python train.py --n_layer=12 --experts_per_token=2 --activation="swiglu" --router_score="sigmoid" --normalize_top_k=true --balance_loss=0.00152 --balance_bias=true --n_groups=4 --groups_per_token=3 --norm="rmsnorm" --optimizer="soap_variant" --seq_len=512 --steps=7985
Below are experts of layer 4 (counted from 0) of a mixture-of-experts language model. Rows are named router (the router's row for the expert), gate (a neuron's input weights, with its number), up (a neuron's input weights, with its number), down (a neuron's output weights, with its number) and show model dimensions 0-95. Each number is 500 + 25 x the weight over its row's rms, rounded and kept within 0 to 999. Numbers have three digits each.
Before each expert's rows: a language model's description of what the expert responds to. This comes from a sample of Wikipedia text that the model never trained on.

# expert 17
Short vowel-letter pieces. Small pieces like e, y, o, el, le, re, ot inside or ending words, often in foreign titles and names, e.g. Stern|e, h|ot|el.
router:506461502490493428500460489506449470501454546480499541527500508542476525489543471471523474479491524493458480499479501524478505519479496514507514483510553498499494493550500518478493473508521519498496488511477564504525508507511449480514507495490513471506531515509533506468489537498501494505
gate0:479500519527494538517480480531491497481502536503491557534519529506538504486475489507516500537533461508501486501508528518494500490548566456463541476555502521536492509511523506507503493464557491508508473529451486493504514489449540464478500547450541500495497471467504515480535505517465480515
up0:526486502518495499539488503519486453522487571480524561516542534514465516469519503567534494517497501492524464479513497532511483512492524493483510490484495561507525483548490511491475507490534485522499436518478492510570512521448497473500503464483542490529493518498488507488511497549486499497
down0:523514491510533502554509450557495457505500498515521511506473501506492495529504508467459528534489533527520512511506489531449507506481523524548504477436461503508475482512503534509504490519497470505508526505522495451518514462503477475499454531523516519486514497511501503499523496511497518554
gate1:501469464481512453523502484526542493494480543511501543492517474512512482498490482502511485515528527439504510514509504482493464483510460524479483512493509502490474515477540488512534439519468518505505467500541538525522537475520513514523491454477515498562463508519536524505516501511447509461
up1:485515499483506518517466521470462478497535493550505490471471456502486507532514466496505499519450477508475522449454464502493548515509523481509525464508485486489512535526485464496488471490526499508468503499503508485497496498512496472506527508490505497488457489487470503552500516512541461515
down1:547479481486490489496515518538500529462519491520459488473494474457532500485477510494516482482521499455507498504508480519489513469491493515505492488530474529495506467471473535488495512506473533506534461503502543542499495585451516479465483515526515454533476532504504504510482473512479459501
gate2:489498522529501497494484486484512491513482514478477496538525535523492505502549481487544492449484504471522491511476521468512471494448498539549492423455544521509493542533498506449530519488542494487483513524527496483480517497497448519505485458544531495528523497515492501500524486502516498501
up2:478470545469500503533500482462510541521488513424478465496524502486460490451521519525491508456513532491474488519468515503471520494505448518541483542480503527482528517517497489541506488523483495544513519500530510447481468494513529494503528518466513470529552467492507499486461532520564490489
down2:563535449478491472450454488474487467489499496481504496504472463520509490513519505489541503554521514493523495508501477482487542510551498484534486580523513500467457518473512492489488500511456461448490488494510514478507525489505499507488505477508492535483457457482514517468516519490476459493
gate3:470486505534476459506458493489482486509491509534489481465471472494447478469472517487478492497505507492460516507495445537478526521494484450534520510499545473521536513539506511454533472493514497536537463454473501476473464469518494523487532497492517500450544474513478517492444565501486508476
up3:503517494507546512491536537498491494495441523482494513546498511478556458516504453492495492487501497485519479535529463555495522490505515449485506505526495505438458454485516467493507507525520482452495492497539510524532487473521482486483521504538508513525513523516473505497525469529511539487
down3:489489507441506506461530466562491510513460492494465514524506478493491510527506489522527537481554506480465483457486486541518470513489535513480471487504470454470516497519509505530501508541502490519454526490456497493505527454516495509525471447515501537480463482505546528472523496507471544485
gate4:531472511479552461509501532485465486490537542481434510497505507514458484482480499498546487513513495487569486490528482512513508508473502511507471518496536507508489485454475454498488537539493487501468540477498551517524503514510437501495510454490497506451491498474507484497478470489547514496
up4:531495502487501504476483506465505541519484492524512562545495457465528514493500521504447491515534484475509507531481528512509475469534450497483506493529490517524513515521518530541516462465483542496475514520478501507427478526518503492499443496508474533529509500485505495513497457440463539539
down4:528489505475530527530461491480469513492561524496505485518511518484469500514454523497484491487501493493516493467485506459451524468523520509506495468469547513468540436456483473488507495519498514500483457506510484504479521492505497503472484524478495462481496511510461537477520459473478442488
gate5:514490504486492476508502515517484486519498536483543509558507513567478525485511472502522514504513463460512534507472520524504516515507503567530532493485528511510516522534484481525485484482488509503470500484470515500489464475454535527511453494524483537501553488519532507496474519489503480506
up5:502507474472491475521459562555447495524475532454507515527526483511514471493480509471564522535499476498507508535494502505535517513481486522474454511442492496552477474472512492504499476513513514517505455483491487485512501503499471476476487475490501459459500484505482492527482513525512491487
down5:478531515542520533514502505515502478518503504504536490458513511465509478508461468512508528494502484482498519458479462500469503505525475506497504520467517516505530476452478541505515503486538480481455542477538464496499492485489510501476512508461523484519523490465523501510526558506507546499
gate6:484509553522529470519485467459469514486462550493492536465487498546477503488530506506504462533459510459498487505480519509481469475461458500529529454470475469532497488477526527478494445498473475514506503492476522524512511512459468543506511493516512497462556509522502505481494503529501496527
up6:529465532527506513534504497504470532501511475502497487542477523532512453491524491498504526542520501466508490495502525518511497498470511451534500505511484500482509537483531536481506452508474471520466474518492525515484450473501462513494527530504566481512504485524513494489489526527541508492
down6:499535502482450541519494465480554539519481509494512557466501517484442459484522490472531505513496536493553522527450499528442483521457449457507529476519481488480484506497485491528524502483511523531500515495469484467538513519506492467489509518506495498461466507502492489515497482542475530515
gate7:488499484459523476502474516498480505480472476541484527541476496513504490508514474544518440452482529553484502463476528477511468490490494519493524481489549480457501471507474494522511532525484489464519481474547486477465508448517480495480462533497494501512532501505545497510528505490501497505
up7:487474523521475477525531473500506534496512517483508510511572516502498501487508497506497463578517508522484488489537459517515506510508455481462510499462482510546476493492487536516511505459539503485513482533467503508498505513476519505489515464501492462507466462472531476497489489495505504448
down7:498459479488496516498505562549502504522510542488520513503514472484473574477487515441500474498567481487484477516457516501562503513492514508446541495541484488529495523480494496503501459477498538496524495502483454485492485532512522440452500515527535486511503531509524514461556529490487513502
gate8:470484547494485537506543533505448484479531509521526518502475484543501438522501515528478503497509490523519496537468508536499504496523550494455479486480507551457498480509519516503512529474482505484538509491528541496511504483487485545558511474473520492507512459506499492482491486460492506493
up8:487478558526495485480516506530476496498522509508483497491501475566532483536491505529488512499516486492516540518509480537515493517498497455503546486487497513474489459503548498537525500461469525491516447510483512505523530519484489473508496458466511484453500487503517518461510429492514511516
down8:463489504530496478504455449519473472492536514490464523477505501516496451525445491524494478483478477519470497512526497493488460537516494509498515495498539515517502485488506488456484475520512540526458475498554495493530487464465484503504504518485484497496476498547546498452511490493536508496
gate9:513516531453507522520509515484494497513495482490498535499511509460494509471466472505499501477535501543530487524487513515513505507508488514499487473486548518474492460501495470523478496509489486455521469473540524489479481502547460530520493520524519494538518497507519542518518485500524479482
up9:519519541477519574493527540484550505511495542544527529482491521488484506519521542507510490479554530493505481496507513490484529482479519512523508511474522502466456468484510470505468496538517518466477491489491477526504495471538471493468526518481486481505520522511531534521493529481530464499
down9:478520494494497522502524468483537509489490459517483490492462544482529516491523523454542461546514517455513517519517495475475514517457521509477503520516470489479495506482498500473494524501458476443490503515474483466488506482496510524475505456496528520520510475521485543513452499489487546501
gate10:494480524530456485510489469502461449502531484503513444517504549498529524533507489508474448498506533472498476538492496513485474478512463524514490487502519475522493520503509499485480534504515483460540505485526474486493523514498509526481462525467475523502510548519517433496486518522464433509
up10:517536458496511499540486491468489474542495464474487526509507490491464493500509500521473489510507484441518504524533506455474512503499470490499524532505512514505457495485522502518471516499492479506523495480494493441492496514507508542444443531498527554538499484502484496515462500523468446508
down10:501514521474502484500480512503467545510522488504496484524454489498461490567504482518467522520495515481539495504527442453477489503466522481450492471527489492489528493494513481494476503491483529504518493482525481532509475519458479511459521469481477534492488499471506464484510497506477510483
gate11:517457502517518481537502516463496445464466518491520486493524488517509491481483517461505475502513544562477508490550508435522506473526475518502488468464514496491463508517489516546483486536488518527452527476465550541453463501499470512528519489523482467494525482525481534493500519473556510526
up11:517462473498555457522485486463526483495435481515473494517505505512499528468498475576508484519509498472472482545482494452517506479485518512486506472451514517458525490524511502549519453507519508537438517509512518486435488523478497491535485435509459497521465516488524521462515512456534503532
down11:513501493532492536463492493534486460482510510498494503509465433467542517504496485453484491558459516495487470497490517485498505495510493513476501531485491502511499487563481473484466508539493487462476522490494487500492583497499513505460502479452522487519481491497504520513532492505519487476
gate12:478508508501457561525517508510496462557472528506505481520537489555491505502510455511525489477481508523472492533502523513516477467495477460458540521508563488514475488500503471495479498466524503458459467509512538485526493493477451504513497513495542526563503474504493476490526474539530471536
up12:504504498523515481494546494476521519446490468493446530496520469472550482516537533470518493505565517488473498460478468501471517523525518483515456530523492495540554489513519555444459543529480490534515539483518523525459470520516528523539538493477473516448495520507493490504491478490503546519
down12:458517522504487494521521494551493486491507503526503507499468505515492506514476497506516520515508457511530471503449481486465544516492515505476508456486515467509480490496500480475506447502550490508498486443507528509465511490484517474506499544485465486532520489487491446498509511488539497547
gate13:509529502485508468481515482499493512511484535490495514533527507486507496476464489486523516478526500531502493544529529446485506530500516499505516522495479501518473526504500545506490447498435468503487462499468548526513468515502444522528515514540539498554461509506497511432471504455525501516
up13:474498493525507516511513505498513467535546463538499482478484506484480524520517503503466488501528489506521513468516471493513525482493499507495504484552529461495531525486523484491500473501537507497472522542534452516469556497503543515498455478471475520469515521513507505578467526532442512515
down13:456520568538464483474509477519527517529471469459525523538547509500495472469463515533504465482526499479498515522486469490492521487538523501448508517496535463496506518499488494517546470506503467512511494498501504500510498535496510537455473536453541536523478503472529478536486510477482497538
gate14:495478495515552486489523512511516495500529510543530485490523484522489509511489485527491528496509504506498456493489470492496485502501524487491510474526505478511453522473510490491514470538488524511523471439495478462529504511532492545466471447524494517507483499524549531497534488499482431470
up14:547500469534501485501547497517499499458491483519527537448494498531460546544483476496464483493509468461511507482482524512493477483548517518547481493531515485512474504460489512501537485492505509481489507482502452465513517501482510497469484466496505509512492520497527507518498508513431499482
down14:483464537523524477531494463478476493511476446522509534513519529503499491506541506486516500512533530530507538502481523478515549490502503527532518525481496438463540503514484536519487514450472509512509467486496516517505494521510502504540530520508544481492513548513464507486547461485500528539
gate15:502501475545523523466462530482513513508466507480473469485533464518525526516490508523517530481483501484458536514528509465550506496494514519490509480485482497434513489519474495496491499520487458541472522452507491517550502484541493470519503525479471502492460555501540558494488547506489473517
up15:519500482493527516545466505498485521459495525512533518499503529523445553447509465505506501478494495539500496497482506506512488480516505514463484547472480520551451485499466514487499484467495505548486481523541515463511472529489456477473502485533528499547530468508473496527526494505505527516
down15:443496539463542476499526521532485513443523509573514508542503532485516472500495526476497470501472488508465506486521486524535505506472507486528518486504515516459511501506463492526508480538553491517480569512494482483492511485534491515532511456515502490544498502474490506522490532485496517540
gate16:491538475512473470514468502541486470472523497486515492500474493491453527482462529509479517520514522517497535505519471474448486498506498518491514544513455526484514512495520538480531503488541536501474512505531526490481495478521455495474472520556513540507514483485489520478544524490493464482
up16:464531501486493505528496478498523544463499525505497501531476535503471529464486476512500499484508500509480521504500474499498504501498484492528486502523522481509503491509521522493512491499545484517460484505476501497488496502520513484520562522496502487469451468505491555510565504489442469513
down16:481511512514486492519503451478470565541514528470478513499457539502543486475489508510469510502526512493506504480475499510507467541512496485521524531523539509521489533490486461478462502499500489509521499507497521482511521500483520487534516523453494499508491479463547538530494503490454487468
gate17:546513507479511531496468460492524473508500514531463478532557504511513466528528475543462495500506504484478499486469484479524545485493497546488526496516493526507519516513486495519517505537494471563511473526484469505531509504509507499501519498550480543509497480542483519470516511504511491484
up17:530491516467529434546491536505489493528451511490526536488462493473519517481494517474525459521487506505486498498534502510440484522521532476468481486521500481522505503519549497484486520516505523434498515464527506502505465468516453499508507481493496489488500488438509502518475525498506502517
down17:510483495535480509506521521468461523503498520486482509495465445533507489507463540533484507503459505485464495463506515466526474501484449523450483485487498491509538519475498519501485459501487445424516544496478486513512494503488488494474525495522489546538512526477518505549523519518478501542
gate18:478503492460490577494525483512491523475525524477480526500493507548501512517533522498465566517494474522507444473475487501491522474488506494456533471512485521500473526527525520501518498466512488498509514529510506526536480481473511461459512549462470524482522506505502527496494468521506463526
up18:496504504492513443509502541527475498517494513504532453487476497515509432501481493504537443501501561472532530514481477529540490499485519529498496492446542503533535513509499517510462519533510533484485489514489469476498511555496535469532488439518550514506532498522547440507485499491527509500
down18:489534480500503541502521514445507489465488530508513507509490481461538486452521489505499488446491496501487493490485483516469522498498497489504479478530456489530498494470527513485475469505491517529494490488471425522486510498474499526459453512475494523500532463516503501526533500513478527498
gate19:490489466520506482517481472508508509469544499446533482517481489495479500525521484494510471508540522520527478502515482546492489490507505521498537535482483511554438483516485496460483506509512534506523488509506536511487523499512545514503476474498508504507503515539545505439462511496522488533
up19:484463483499484526513501538500488533498511488482486519498468513522522513493449487539474490452490470479490539532489497475477494482456514464486466491511504477495530500470515529519541475471516507515524491455476464536491460440533482469555512525476509474516496488504521515496533565519500523501
down19:497486502524490496534504486499481509498494489522485453472492494467478515456449479483493463535510502494543492488484493475507551434464536557475529502543506494518475509511472532477502508441497479486499465481527517523496470533545458467500523465473489504468507457519515526519467531498469495461
gate20:515512480480471506508470515511506486495551510496477503511500529491486520513498553477532462500485506574505499511511447480510518563507520551533509491524505469515496519570487488508544502520503471519501535534518538486492483491484487508477493540497478468544470528500547498477508535482481517432
up20:512540509490448468520527485480548455503510461481468457497473538471486505498499508539446471476523488499485496463482501488501501502552515460484511488520500495522513479508505482514469487523490499478488494495519477515464501495483488479541488492524501495495563493512469485494481493482514482534
down20:512497506515496534517455469497490507492505499480479525500489478514518497541486562487494520525505528516480509513510490478491494544545537432526564504521500501498440494506478491498563542523502498513492534510499500538518482483484446501512517528479468495517490464477510523484444496464474505496
gate21:483510506471491516477535504509475510493538525524537517520481490520470487528508513521510503498502521551511486500487525516494512515534503539470490489497516496501512434530535518456555540551510490489463493460461494501522445489491517509482527514501532482490474507489512491522525464515553492509
up21:537461492507468495472508491539458487510475496477479503488498485512511458529489478467519498492502519502518469506469493508536481496475521494496503482452506484502500529511489485473468494436514520502525536519468507476470494493488515473464504500507480514455503484536508462517509479436495456507
down21:525545479487490473484559535514521514495467463526515467506512518499527497501521470491503491525528518540525523494512449549506528495499530510475495558496472490478494486490532530485505493541511516510529463504476488530546470523434482520470484511501486533539465534497508512491497498488492492520
gate22:562487511476493475491498508493431522489522528457487487505502489506494515432481492517498544503487539531486479530544526521510461539479466526528491515477474493516461462478491509543520484504507520517490469513478503472474504511486533494453505435512500509495495523460445508501482499493524448481
up22:495486471539486515491497475547491525457519511481494488544498475451505528511487478486525521471492496489524473466488529505482519489503486473491491480507497482503500520512464507502519502532501483504481535462498517539451480492480513529438463569526468517491535502509489476486514446542543533441
down22:512464519509499496493515508493535551426482488512530486535489483510448463522515468515487512506443554514504514460489542464514513484455495515532544498493475472539510520513538488511521484463472500500497486488537477480515504491506493518507486510513492516552507491507492465455497498537509537501
gate23:516532464472503512475454472511513486495485522499502521508439501493435486449452502562499491485464536533472478528537465493537506476534481478497512528515549517514484495517496528489518479493477509502470534469491527527541462458511463515501508527470510489494493509483516474522429486542475520455
up23:492509502494510474504500509512463456484472504542548507495480509499506520504487509537520485529517512452455480535487500493508490521523515468503499483502465521519485491532495507495506548549473474531553477509494515503462487543474502504513533489513494479529539471513512518490537507506523492538
down23:498508482468548479518485484519510527526521481495537475555507519502502483487484489521521510559494507469527482506469482514506459534521553527510514506545504459499490453543491471530517514501469503473543496472479521515473513509491550509457515514480524461501519479551495499545476504495556464519
gate24:521509541524505424491482513527460495484513531504453520555472470488549486540553461467492492532559535494553513490504505487514499525515525502500511518492521513520523486474499541482538463477517536490478463501493512490517529497531466504494470469488539499483524525481495495473543508470563482504
up24:543493473445517514510504519492515500479534498517536527485516458507492483475454490482460504511499533500510516473491506491486493526508481530511459475541506434513495488483498494529520428447501476504526527463513536541490538529520517445479504488533500482519486509504454518499515504503489511512
down24:482500508534524524517460474501507515533469524470503495458432528503470538488476447498502488516520486517483483495496497481515506509494515482472501458521527506511500513499508536464507487473514521523550460473523459515468488533495512504490520475460543488526463486487531483489540552472498528475
gate25:531508530523553493513499562529512501474526540503483533511493487477504505476528499467565508480500478493563479457479529470488474517529504495473489459417514468469512492522482550508482527501470475503516504526509494500495513512499438514491487491505512485514487480494479462476484509524521518466
up25:515491492488529478477513560493529508476502537489533525486546485505520485530551492472496539528512474522487504519490507525476493491515518519534499502506526513480511515534475536489537493519490507466508516537509423538462466480523533497490535550508515484528450512467498472469483527529482520506
down25:472496477522478519506455497548515487501534535482426453505487500476506538489501513539483479462467472481503506479450474496525458536505520498516514552525521471525493452480495465494532493504519455499467464484495501520476556502511454456505503479469501468489512465514480530499515513536525489487
gate26:521514498510521505517483495512471484485513538544511530490517511495555487473537532460524461469448501476461502500465516515485501494558504498486484527516469521427493515482527506511556484528520468459480472491513495456545493495487511460523508499509481547501495533457537523483517511473475513501
up26:490497518550454473498450479544487477552477517482521518458517519484502493492526492519491472481482493491503493492489473526557480518508539509496516513483494500478499556504477525500452464469474498529511504480524483518522514509521458471488531507501511470505495503524508508482522479496460489426
down26:520477499492517469468520503471457550489514483526496507513522520500471497461508454497490465468561485464487501503483523498515516499514534499472521501501506483505478496495544466485502509494473503517505518530441504443527518493496492486482555488524472564482466491492493503485528528487457525534
gate27:528460471508507452521474479500537522511475513515467509492489476537488499457448459472493533495495499497473503493502504483461487457457503490504486491481518484528487482503487533499513501481513560516536446494538517559515464463519518473532515497484488503473524527476473515509516532549516475473
up27:480474470505539513521499508501521542471488510475488492491512486525488513483487473522488503513470516497518472481530522482495497496448489568495526502489539533509553506501514471530459475480503510487472484519493505518506510535506519491534536541490564525463470502507425485483529490496540456491
down27:514507481525509508481504510514522487507501523477439473512476517530478518527510518426511537510490471458473489526512493512506486487486498548530473571515521517508477458515495523487467512518523520490523476489500457489513517482473503581471501457486460537496504493509515494497527531513498489511
gate28:490483476529507482490522487479483452536448470505468517488510511491492524513469506507516499463477495506508546517489456503466524515509484490519487486509497480523515494560518486482491515508503507478498483441522518513481457509507505499527501540481514540495505471520554520493527528466488475494
up28:544456462526489505466517489470504479559468456499472527532493526491501509500508494499543487506492496468506513501510498511503522460522519454501484484517500511534520475531503503450478492497489527501542512492504498517524475470494489476500485502472510526505513547492542471500500469498469488508
down28:475516523501517477531488550468504531511475534530510507494484537513538510523484502521554550527516490485490474492498496492485493513513519527538503507521464486486457536474490526464485470484479475489471486523543499456508526493495470465518436469533444495490538512496533505474452475497528454494
gate29:531468519496469506491494471509519514533503524511507501511514478508485499490475510530490517510487493524480491459462509508505554510478468473529452491544504464509517540519514515538475474516483511525472518484523500516492497485485477456499551506478498477496476534461478468466493467490509510477
up29:499485496519445512530508482508527524498495469486500489522501521468450487485541481469455485534465485544510510486451505513521518484470505491525503462503505479509560485558515493559485505509461525503461482510494511518446535511452523462513515531490526463512502476485528494523501506436485531454
down29:485504526454484483512521507498497519444519528436542505492499525533521514459520505499483528469511452512502475481542454484516487498481496501495491491512492511476537458464498518441477502484503486488486504507467483506520501513485500532526446473490492515528527432505505513552445537492476533468
gate30:530485458524502501506479506539470503541452534512491511472474433466467483483511508497533489522509510478514491490501473471477516530542525554483490489521505490559505507508528498536494509491501517541501519546512535486525516523469496475555498463471500465522530528536502477496517516515467480486
up30:504516483519513482519470491508526463462515518515516487464497518530506534486510509511513512478520513468504473472485517439514474511458468515504517477523546497554496495449479469527469555512481541521517508538517519512517487471546460468500513513539471505544516527461485460520473499481501509500
down30:484516534547489539508459484518476488427518519498474506513468530470435539494505510510479477507497481469511482511539529508529522519499479498521509488515514512447543477435457528475502478453478517502488538458461497504449503493472534526514511487508467464476493470519560498503538494522490477521
gate31:516498499491525480546483496523505466521477470543498516531497453520498511522510504526442486523476507483522470466516471524478501494499511526497495513480490490516511448502515502498539505495512474443525485527487472507552514486504452472475517512520569486544475476498479486488491526581502517535
up31:512466511516501490558443452554511503521471506554507514536491556488493508499532504535430503497476501515505499511515479499440501511518498515515493514468479482476531471490527478507512493509503452531494505553520522487521524525456479499449502499494558460560482505503520477522482525546508532489
down31:490499506483474496567495490549482485470486476492504472490484473448479488465516484451492488512518526485476498506512498484529531513507465504523491488507464545486494527498479530526508528533536455508543498513491493472516497450528494485465501484479518501538536492500478536542521526466481464439
gate32:510506509506440502500512461515448528494539491523441530507516479473490462526489496498489512460522525469490513495433502515495475546467496486514465474459510490482496503508483497463480478523518551437506477487520494530539496453476501495469491499553527478504488491496524481486511479498497515446
up32:498502523490503526564474493463534484568483493497521464427471514469482497509502516493505507529506485467492475499552470466488558540527483483536535461476488501486509500520500493529482546462484488585494522480515500510509498543478520484503504463489490499511530510559528508510502487492508505452
down32:511498550545524462483470520477524533485540504483495487483534513539479487499481475501512526514490489518485519479436515480513462491478484543516463480503522473510495499555470475458520462530498534508485521521507529478500547514539490467510524501470490496510449486503528492492495508492531478531
gate33:521511473515507446501462510522504519513451514496495512486496499470506501522488470522537503471490524493520513522511505496498495477486475554511492476505475483493444540494495466517515518490483476531503513453487499500465504559521495477522583495544513502519528468522514480497501479489489494511
up33:484504505500485527492547464515494486470463528463519445515523548486509514433447503474447520498505534475501499532470488501484457497517516447524502507469534494502512466515469522503532472464488522536500484493550490469482517493525527451488478540485514479484523535502554533517515480453488502503
down33:530453515518475492471519552447507479506510456484462486526551498468512500479430482476498516529456471483519504515508536506527496503473489511530444475426491512477486520506494511502511474462496516481522492499508473468514494526484515478489476520477524505537486501507520514500530503496501525530
gate34:501483511513469493444446510480490446498469536529478540530497500495441527470488500532536483495517479460491500460476530492484490507539513492510512480488484447486499460491499474508487435517488519526473564495486511469510511513481503523476487501510501509523497473474479538514498509454526494481
up34:532530510464486454513504519519494510463491497513521478493504557538480501455477478505469484525487532524511486507532504464528477513548476479525491491485499475465542511505446473482494501532452486485493503493480495491514469544511499505543522461514504451482536482477450510481490504472511535469
down34:494480493472506552479505521503501459478504496518491511477510531502513515507518498519501483498495488514516535505493496527522555506494504514453482520513485511483501472511456476500561536501470481506532458463485547496532516512498536490508500512543510509480481440437513470495526491491490503522
gate35:503458528551506457503496525479491502500537510510476487496475513549461491482539522467485497485501531479505455465469480489484519540527481505530531452540491528514489483512491523519510515513469516469518498483535539498440529499523439467489448448487503492488506500524539456447538504491508465509
up35:445474491505493536482503458453511450539495471473515519494540489465489470458494523495465489455510498535491508548494488478499519509487485498506466526504508525489482498458520468530476479520509470494516525505523494503568467476477547518525514513510499504524551529504517520495495499458475552529
down35:480477497495527517467526497539503500479518490510536491524480467458520517533460517567451466517499508503489543508496522516494486464564530529550482506513484475454503510507500529511518525500461496491489496513498488472522553477484486519500509459505539471495480516479519525528480492489503534506
gate36:510496517464480521498522477506491477539489519485516497515526522544486497434544461525482538482462517457498508487511504491532468519468526478448537498498486504516459502529480529469517513479488479493502505459507470457501497504509504485493511488504494498501481487539543488519520485490535490501
up36:513486494492491500517532523500487512541524521507516496515513506462525482481494501505507520519509562467476500471467547493486492524493490474493517518493505471546490455522497460492469534534515511472510469437514504497500454475494514534501485508469483490523495456491511532524497502511506528500
down36:503495472499481461517506529484496491502513509501490481484517470446484530501451501483523506499559521508498506507471462460500475530498490511472514469516500537505475471496498491552510481525492468519507476495520499496463447528486544547493550517539472478521535493532488464464516529525522517521
gate37:515471507505475491471472483522535485495510478515530484508515478479496506460471486515477516484515503545487497492499528476497515478478498499563525529531477522516529510473489496496493499504528506512493513505567500497500527548533538506556456496489489495499527517458473445468507479503507477483
up37:550520512473493514497519535496532486488473519521506520489476469446515517475522478469507500471456471520511479501481514500495510504492510523512459485483512503493480471481529529510492481486525527481497462440515516522522538478519501511489517486463484515495482487505487479522528537481501481509
down37:498441480508503482525467488494504516494508476507479473521510501498522471487480561497507476507514495532510524515538525529469483462490475474480523492505491493514513445537510511532514504519480505511469501553495506510515434478521475563543484497510541517515489495536491500525539532544528518509
gate38:524473569520530493500511515480481495471538481523533500518450529479499478488566523517465487500507528526504472524521513500498522496521480509501446506473531483512503502540495510542527497504491499472455474491527557476430502518526503515481466494524547497521512537497501558528496505508508459495
up38:528516564503504494508515526482492526464483471496519497529513515509474495529506493536439504492484557465509511526550505539516498488513533511481450522497493506482516484507511467508511497468466525522522488516514517488418509487486497506501492475519482524510516537459481526531527524520497481473
down38:458466524487528504516487493504502468500495529536533523558486511466487489496489515415551500496514497512512506496517492481489522508466506536489513473441536505521496474497500489498506471510503492512488480495473508467537461530535516445511496521539495487502489548477496516514492502471477454504
gate39:492488532481480531507504487507489519498479497560483530475542500502509509521504516459501496462504484470454481505512460521552453541508530549549503520496461506480494536538472547521504502484507476550493555513518522505503478524497497529454506493545510476504506524507552493476506518497510487474
up39:459529525482558490492532484478489513449509510522526512492508499490529562491473555529497539448493532519462526530472492506500510459535518496501506474515495492483477535503500487534481458479526491488498484510492516519533476502479503537510509518519508539471502486516536539509535500511496493496
down39:450519495483494501516482469507488466498489493495461505539482513526504432486504557487492519505503496528510484533486497454523525504507502510476513567497516454505466485455490528484524528512474518481516487492552483536477469498524489508496486516518546492515531502526485492533491477495521469496
gate40:468487492522532487513536505479464518476494526488510547502516502516477509513522483490497518531449516502497487496499445471512489537482489475485536539462513514527465544495488508496470515473474490523501474478465537469470483516478494425454506488492475514516545529517515449489501499488502494499
up40:489486461502513517526522516495514514456478483537536536513526494498545492525497479533500520493517531476492481523493513476465481488494469499516544518514512507496413502522460517478515536472505498534479470505489534489464490476476494490467554487470504528503516504526489517457522527507522493532
down40:468502492500426473481515501494543475522530515490451535483492479522470461493512492453544533511486537528503546526517503533560492487479500510489457469547515502530497502520453523517462464532455533564528502543491499490509471497481514500512491538515469500487473503497507547493522507537522470503
gate41:513476546517497509534473464494474529484490495513493512507494473487477531524518540496527463492521496511507481525554512509444526522500512495523532529543499500487459517527538515505550523500523516520510490522489543528529471473504476451496534519499494470506494487463487508505467525497451515491
up41:517503463488502493488493522522490462500531468475468466461524527511486485497481535513542541559519491474519513524495499497521446505488485506493522530498484463489481454518487470504474532538488503490474540521538523517543479499506500538483496510519483438477457497536483531493479528470493519467
down41:527523505490486532469486486474540515493469451512490499464492477522484482522491519513455537474498470508472492471456532433493555490486479524507520502508486505507518503511487516505503473470481485528500529480507517467456528475538492507492469517466525534538517493498517498524509489518487474531
gate42:510505505511499458534488479493505485504485508519480484502471502514480515542525498527498498499487545515519517458506484517487505514485450483493515519460468488526504462597463527537517461465541465468538493481483505479501492504510521482523488489470542498521496497479513521433507484500499436527
up42:494558482476505479521460501496518519530492488504485462496497509493515526534534524507492509526480484482548502451498501522506516521509472497474555544466504504492487483549468508501529473470530501470558492479494469481494493463550515497505508500540513478494453466525533467504491496513492490503
down42:504508508517485461539458496504484528503521455566504512456471535562454517523511563516519497559495487502474535505497468491506504508490487520524508508458498481554526498515539524490518462513514477512490478506488488449465481503533519487503502516523508529497502511518523520460532508502504469471
gate43:529422481522482514520489505486523488537490522464534482514485502487457540468510548497502513484532522465481482506519491489573527513505489516517472522464508469524493500526521506505510514527514496483534491497460506525481487484558473487483477514535500495498475446484508479506542532470516509494
up43:483511482529483487509492541523535527556517532489514494464471500461465510539516510508502507503505514487509497529499509506545538471516527518530469544551515497542506482509495539504526499487527490520511485532425491487517511532504516491512523507495526489469533481491498458471487466501502517498
down43:503460505526503462504507491475533518552460541471523473511488537484499492480503491493498538521471455477478516508498493550447509563520519498476478512518518506514504471479541496499492489469507503497483486522484522473527533497520492473487514460518528486473483492467478496498481537505516536521
gate44:506492528533515523486511488514492497510487501477533531531474496512468502523508549460467520489462467524473552466518535510478504528513528503501484460507498512530509501489535492543485484513507483523501523521531507495463499501491510481506474532489513503479535537467513483477498546521536489487
up44:528485500486473476471500551457503465525490503536517512484515518483489493494504464538512472476489473468462544507478537494479478510465499515512466503500544544515438474448480523505532513475504497485478470518450488437492508468500514483510520477484534499505551471495521506490498493510479500520
down44:508521479516498485515514480512485495487476480559498473472461481486471467526493513519525501498487515481522555537521514482480516435509491488533511510488529537507464523508484507514532510507559485487443473523449487499520521516497466498498521532485474519522502493483533494492537532461513457490
gate45:518514511510495465505485506545455544513451520478504486533498461519497513482501496503453480503507484492507466513499544481472462482467478492490481503464478471519476461450453517478522520556489549476488514503514484495489520497466475510468532522472460460458496526462477451491543538478503477513
up45:543491487529510469519515499466552451506510457536510521469516519526529518501502492522506490532537506509468480468531557512549487499536496472484494478510474560503545499501493454497468494453477493504481496529511516481511499441482490518534505513490496521529465500495519490469514460509489533527
down45:486510508510497492514546498506499465551487508507484502512485521513481480513537459529467453454548512503474467509483529511576512492496518499473489482562536565513518477484480488532513506486471530489531445485521498493493477510466484538522502489491505533485479474485458506490512519494501485526
gate46:526455523489507508491512549489501499505456509506490489473494499511489550539517511516516491488485566504476539487536506512482497507474493533477509521487513495501500520531543504520534473497523534487540548513489545513501536547519489486502410481483491515454488493495520527474493504506512500528
up46:517486488538457478554490468467510528471500535520481502523499538523488484490536468484493507500477466522496452501508513536490515487500487486463448471501490496498524517494471494479494537515482458546495503505458500509481505482470514533529547510520512475543535539506514438524515508506472510497
down46:514528535518473442480450532538518483464519508509512480511526466498526481536536512542488510502494496482529530495519468506483506498478543559558484472484509492514531500513497497500511508514526499490534478494493500521526532490514484516474490529510512508504501512498477549510504519476473516515